{"d_expert": 64, "router_score": "softmax", "init_std_router": 0.00982, "batch_tokens": [16384, 32768, 65536]}
Below are experts of layer 5 (counted from 0) of a mixture-of-experts language model. Rows are named router (the router's row for the expert), up (a neuron's input weights, with its number), down (a neuron's output weights, with its number) and show model dimensions 0-95. Each number is 500 + 50 x the weight over its row's rms, rounded and kept within 0 to 999. Numbers have three digits each.
Before each expert's rows: "mostly gets" lists some tokens that are sent to it at least half of the time. This comes from a sample of Wikipedia text that the model never trained on.

# expert 58
mostly gets: " w", "aw", " W", " Angeles", "ew", "ight"
router:495475461478543520452541519433599454507467610553469437557484512513482478392561468512483493484523491486438412475440577527465487556412460642543507588491464539486528421485484569552444561529450555533497457540520427440559471467437501474549544381522551400536519511513497458588551504481490544469
up0:514554487566561477473540456468449605495431489459470549488478510582499506492442478484508536542499414485582556449494470539453485562494394573430397453568471526396444497535400476561569461538578505479517483505519425493485515461511535453487455400505572492553536588534594510520546491619517454479
down0:490534412352453540430416498528537466477511561503521444495424481531479548490483489548579453466559496522503430481521499563452533501520575523480433472533412519397418579563451513465571551560474524497516523475443539526386483498466503501547525470523543415478548573509581516436593457489419473573

# expert 17
mostly gets: "ham", "arl", "akh", "ik", "ü", " Ham"
router:553563502448496389462387559466529475429505530441552486498491466504504481529524444545397417542480490531516486521517584505485586468358366432527464548440520456471505485576500493556584501524462600514549440561419486520499474478480589524561515503519504515539514504474547525496559542526567591550
up0:452469493421431540486447500481540489409598419493523452536513498448471528550463465415353512532534454629482498475530535422405484531557509539478512457518514507626564515513456472431532495497497569511488432530545554470456587527479562456568407533553482469523530523450548468549552488466536549425
down0:435480468520493543554440428550462509465561464497534586469445380561488526493427574521572511492570490511460560499530464509501387498473572435479543523492567452531604493566409537541510559553362499452491459508469454435558489504526598480533464481474579527449464463523508487492580570558423527475

# expert 47
mostly gets: "op", "ip", "por", "ament", "ific", "atic"
router:484442490473563497595519455541497506518367532455518533459388422479546471516544448500403398418497499529476558512577481400477451555522466424505542534529503560515452420522522453507552510450550534593410489478437454547459447452480532452484532573482500525515406476464503422534473487580535432450
up0:567532522520518588469524419534511516500493456496540531484508395444440455485555458510463475540426480500592513450550508429510469489560441537429545462532501467532434465582434600519398548459532489519483445420572443602529555560495449492416471507512490521384455526363519463442487475493530442531
down0:520521405516545542589609482590489507478410518494484460564541591488444442483593475480554510507529463431514550473568528472471493536513477474521455535556448452592447559484423464455473568484511505491495483495506511427405541610458462509437419504563463602426567609528524506544469485474472452451

# expert 0
mostly gets: "qu", " gr", "gr", "sp", "fl", "cl"
router:591491456442444398549525494505485607498458493370471477540473450494536421521523460617464545492390467544461515555507524501459420444444366388494518508462559558562478499528494467525523431485473559531604485473527529534506535499452518413504502461504537506589451485543547486472513525414485487470
up0:520547448438535405528543485515567462432529488394486501420471470531487583434521475481497522468544477421499510593451640485540496424462460480379473474474475531405546540537522482607460435480471394430499488458546580546463511475514413481520536519436471551481463423456469540448471465490538486458
down0:509453542476504484544424477436425484475532487381493534514565491540526583535547496512499429486466578527516427537456483379516558491522560456465499565428428511548492461441435503558516575530509505498480480553464564422587428433494433459458477551386531531388512461522460525457547544478616531539

# expert 54
mostly gets: " their", " his", " new", " this", " same", " its"
router:531555487537412528509506520466465525508517476486464492537550523464471551473489509539519448622507538448442510479459532435466486599502564543524518580536433450424549542567513457475496409434429430525500572489588460575515528465560473562396553479420548560443424522448450534469409409498492535605
up6:563431500502485354548511421435441456489549485472642478453521533498503436491491467539468583485509478498496546518464581664527481523478505555498392445482510486497532506493471618480485459543563533490580509487504578508451477451489491415520495549512452525491558498452469541400521383490514512469
down6:522468521574520532495522469519514485502497549505452503493483542455500482434459556560498440526502382534540541464415642456438495595443548540597500562542445568605510485571509512426506448476391489527423529500438453502528562486520547540408443421538525496459517538554482565573584462437495483461

# expert 25
mostly gets: " been", " have", " well", " being", " more", " such"
router:494532587493437569434498530428557446470524458551484501526534597456450447456596554571539484462586532472515451467542460407488443548451578470431529482536535402550596516469465541433566501490540472478497556527482496498621548500504546586526546433512390483536454458496473515551427423519469467479
up1:568381564507516511469464473512450557508520477458487485613491519564510454497461466469461482545514453363440504415504505517559494488456455544507546448475490538529462469479482507523489549473495519428670388448453465580514551508559480516522520502515543618482519559428485559559538382551556521506
down1:566489531530472436518539551623435427521415452506485526512591427539507523412565509478558487498466478472533586484409415452488393386456454509469471500536500529535453443442523482570537551491490485533520576503444475484379553456631455487484421552480544550488543488501529489474476462538487459461

# expert 50
mostly gets: " km", "″", " JPL", " million", " kg", " mi"
router:446563480582515507460555627508464491540529527568440396507455532496479533534471543502458516512442403570559510491473459530405510509451471541534572526436411479550450504540553447518529424559465446479541503450466541526534445454528490589500469520516502604387524546583430531532540472570462573417
up0:502421519574453523491529464400395579522468531525494500439497407609481485447470447360498545516419458503491445491490447526495543488439486515441571521474539428504532443564506474555503459482522533541498465492530591507472453425503532492551398523452557427425478565423444498454438441431565488541
down0:515565530528472487468487517479429486449546500390502515445513401432552539500531516497494446522460468535443471437522447454462478516530526496574525381543486463489521576487526509486361606454535463581596488524553572536573573529495536389445500444461447475468449538467554534474573450470573580536

# expert 1
mostly gets: " found", " find", " reported", " make", " killed", " put"
router:426488515592475390490373499557537442453471491558521550549451482469508519479439558537453514472471536476523440490587411446418533459434534477524538468565474525534612516525549584521430532533502446517486552552494535462588601485407483569366435457523551525452498520519484524495448469501515467497
up0:461578537409547519463545451512560495377511567468492409464458485545551456546645439555478533492513518492501466507539524480525457555449510577442541498440430495497470497494536528428461470570601413469482501504546523525503445462496575492514532469532447433471543483499515492501597328526579511492
down0:568389434567434436533483551618476487522461495592524499485522473493504491538534507495519513438497432589441504465512448571494479387499470508480472482582595572566515488572590486536539491543540509488413483498466463526495570493570484548577412472517437573459511392485526497582442521518512427447

# expert 7
mostly gets: "am", "ag", "r", "ru", "ram", "year"
router:554454444433604504511523485546573491541467589446488519446504443546366425485521473517434428499506495531581473461495526443467408587485461556527491474423521454505467406571541455543534500437406511510535460477487564551426505519498539420478531417518550478571462507397506482442488500589504559451
up0:436509538419583517507493467546460522508552534422487441480558510541558457518499521527434426599499498510502586464481515559533507529523531605502552580479470501590547506490459545436466537495510574645434459409509464360438498512543414446505455572520489469518428525553488517489504490500532582583
down0:480506551554591406507370594457582439457536506443597477446505515561510497385455548486561498466524537507555487431466550518542501501565550586489511480523526533498418519409492470409478474504554516524544536431492574437539470619536533550497527607487496532506500593568526506512490529513500516544

# expert 5
mostly gets: "ology", "ios", "os", "idae", "ium", "ros"
router:528474472513574575527569431563555404518425533542519509433483502500408480541523482489491488453487489513503515446593448453551409457521456552487543463484529525444469497542483521491545417544564487493444454528438502598388520439444500513517524454525443432571478441472452361372501466464573499439
up0:447569491450525505484535434463507473534486540519450440621564454520582437554567446460475459523489467528420479453490492511504507535433496565442522516454507416583491579386496494524579456476607500531515499473467498336511525585496542458467501507460489497532440546518545504542512396401539488573
down0:507477379498510475600570428441480433517466419538504540597493454542496483534495409514532512526510450479459519532569450506592493463601418458424599424501489494572496462447463521496541585468475558525506535558464556508534543490404496439522513495435532495449479475631474446528570442429517514502

# expert 52
mostly gets: "(", " (", "′", " [", "[", " (\""
router:467557516494588448491517450494593496524506461579415539498442486559542489572551471462542524449589496482553481512482475528593465434555498528508456513490506439574596480481507451452552468392522453512458544451429498423566439482469352517557547504400579528448508552494525555514587432527495539532
up0:558495527466486559447581517539523465460611483574567483520478468531548573619450479499460518453520477454408525545512443385440473523481504535469483543535450458519541481523456505560514432556509477478447512475496480489482492552452398562439420509525446364483483365423493453445497463495544547585
down0:439463435570592577504484465512541492433420482487501493469517525582464466477497454485518582412469502438394555576531481547558477484483595467432530517563538438499529584512555505546455455475523525437454461435387568517435539518525523504463590569545484534564444557613545549482499514563456462530

# expert 29
mostly gets: " st", " b", " sp", " tr", " cont", " sk"
router:578525513371472563501545527441488619396480535448370535509516497525542508531496525510502492511526410485494466505480494560505520460584410427527465464512477547486478413551460532450397484413534449437482534506624554573543454560554403439529504507552537511539488502500481507518539544426485451476
up45:555461525514601444533421463477479545464519489454455460393506519588512528528527502510503490517579426574570504468459551586403551455502479538545423650541391552510487553550417475578494382508568539526450504467452581478487528558532511505509494476556479517491408532517511509452486444517520542532
down45:537444533519442549554461407485530473622554581558489563456535414551563503453522468532514615494456349444511510464472445473512486455488493461587514495526496458517537468525552529571448482442460452477500451509438459433489463462543473484543502613527446522508467560487426510466501518567633470446

# expert 42
mostly gets: "а", "э", "ъ", "у", "о", "ы"
router:471443476624462489389437513505489493434518432495466532435410609610516542585514549483467507509470396457596512529495442432531415492515527523509556510527446480437518564441526516518491460596479549404467507497435446536485503468465422480463517479528481554478563546507502552475382489493439551521
up6:563452529406490461548350461497430448423537486441486539404451493482469486443532418499471406517495339517524483537519505567523490517563458519470489553394398474496540386477458466448460486439466465534505481492505483534502537495506422521475515582496501558497521570561551492539513544525541508582
down6:538448465493389530467450480505469558512514423525515525622486515575497444526474475616514439503513424601522506544581438445562457550609530524473490459515386526465494499545453534554596517557467550528489615492474535513501455437540484471525487598503529524559539500533479554450492440547459586550

# expert 31
mostly gets: "pt", " fact", "lect", " process", "act", "math"
router:472385449497444519485561435543395515430395556523502468559497412461523431469478435522445477464406499631510493536510437518472351468520435445529534500453495558476441505481506538477562468458465584527572540486534453554518535441525486480484545424493451441563422492464533447502490428479539510497
up0:454417508522576415512502520501586482401480534505587566514509456571517447550491461624515472511486517533442479358520494479528475418447492620469510449496410493528581460550473451530556571528478432545509586523568449425447510542471473529417465475507494503449443526462440529432514498565512531480
down0:467447530507464464583413483536550454477462463497443474487539414542516444546546359514558417536430604554454433426512522440536451493542499532461425492511475458533507554460494443455578561488415548532464525380570488460448514559536390484445496493485453532441446498452499552527454527523556453458

# expert 6
mostly gets: " h", " pr", " c", " l", " tr", " inv"
router:531564465430474480491564577454523633448472478408424545490589453563457509506451471520489542555501390519487509595477462506496508461560389545517517497424518576480497402585505561522429507424482524491489446519503604586504481521507484414562516513552559489548461461459552537501518546417500459513
up45:547492531527468460565436505407556476450501541483483410520551486426476393504502403471475451467428524477604419515513528485500429462470486578529417571618574519487507534515474533574516521496497519477491513456505580498533564467559501445581494426535516462572514507522565608419470424487532546406
down45:525499522596497394586485542398565466431500509409510509508531383480529528460491448481493409491501454609530538586504495457522406475540477578594569498573561453516501506439500534497445491546502529523458474506441562516560552530534496474467564532475470562537466470544495623504520562405478555457

# expert 32
mostly gets: " years", " him", " time", " year", " there", " them"
router:448522507548548532533430474564481519500499433531465434467496505429523485450558471566496581520466526477531476401467534501374480473520495528487454482526552552493529459477466483579572511433509391584421571538533585525581491478502569490562424528400412536557497590507491540533440383517541543448
up0:519534539483487485546467467516504506442502506444512517402518572492504449459502524484486546522537466464477572526478477516576479414426545475512362549502459618417482494486455600518502485449592512439407574508513515471500567547457505517566516473430596418542410404486536556586455448431572507491
down0:520504451485514488488426477570474506535482549464481446542517522630411481455475514579483466411508488459502553547497485522517504619535404514611412590473494509567504417478537456621505531446560482494571539512441570497542623502515497453524423487545511476435477418506446554499460435450489530499

# expert 20
mostly gets: " career", " JPL", " Succeeded", " %", " Born", " Votes"
router:427472572510538530531603526543473481506475462513466515406507468472485506487528563535459543617452479520527526412464566554545520483530501555514496554500436534509481360564542424540502569615555423437472488553526552476555569460549566442478407610420447504454490461536491493526501503570528510439
up0:538482561524579497550529521423449546470478495442573550562420452479569529546407433519447603562490465509541494536512602426465568519439522487495484513434470475521502638502502490518528369509462461433529461447463483555504562453510490464461570558405483467574539548557500433507481481556544423492
down0:524417536572508473481400474482454475499506513534492416492555574586450428536471531507527445544463493465500455399505444547467392525446567562537471526486529489501480430440524429446489561561534383560543513493474579459513563558497541631519488486447507591531485570429440539494535449474570451464

# expert 41
mostly gets: "ber", "fer", "onn", "ft", "ott", "ver"
router:505469455555428573475485427538401625434496501589492418554478477547565519486547475478478435518528487597519434517515552484452465503446444473530467504437494599475484489406495442525563421496450639534442475414559542406462513537468589548531534485561519530534461459462504488548540524444503498516
up0:557474521477526496464455417570439597439537541511511473490446582566619508491464438534418609507424506551477544599437488527550499424476447502486523616427510460476529477462490464549469473493486512508446569390458423429488538437481469471434525528474521450489436484511474547472438505392535523546
down0:538479489528511519628549459451465553484502485562569519631445536579465456432470472496462519451475371460563462474530527467510517471488499400537426472440483422592548514454454529511529530427516442542489468514477386534504455452493576428559501539497566476472510393438446446467454530560537531519

# expert 37
mostly gets: " same", " what", " this", " every", " per", " each"
router:505496493536397480450485484541418606553532450396569487553484436461513501464450514562553538544414530495522535491517536503573602481505515504459546603495495513481494502545550473481580488513432458482492543507600541511443550560543535444497487421515495481528457621530493422500390459593499501620
up6:461583512506463412489413518466478564448384571551444531514480544515440495417533556462454512519541472614524422451473578468521520555485504543512441597497491400535461437541518481474478467515517480537516528461477445528642553456469513520400416484498565583510585556444476522536445506496503556510
down6:462476463426446423487558534475495432459475441454555448530407469465583542517521554456469469578498517495486537538560418518460438369431456549488522424472513438503525474513451574507480488453506509495489536591458424533542560554559462453519446617488609454498623456530555492534537512562502459540

# expert 15
mostly gets: "ani", "ina", "anda", "ini", "ova", "ada"
router:454472493523551440477424506587511410524550476581545410393566566529499509492584454472425446485505460424473541411500552502519503585472575557489513572480480517504542534444477413543498577523571536484476444508433533504388508496534562495405489579525477552437577539480527445578453515525556521504
up1:449413520534387461575397558537568508506417525535518464568453476506590559502504486500515466479477464606496534534488471505515494516470479489472531602536454399484546621548541475655557560546487471556596525552437485438547493583573476496486503525415467486479482508545473503456477497535542506506
down1:571510480488538570502544496415432468444567504461462536504551510538450519467477509453495553556527558525518481450533492586481588576584490453533403421482505561562541517516462502397531495481523545550463432571461555462475662448453455418500494467584538514531402553577495474440464474500426472498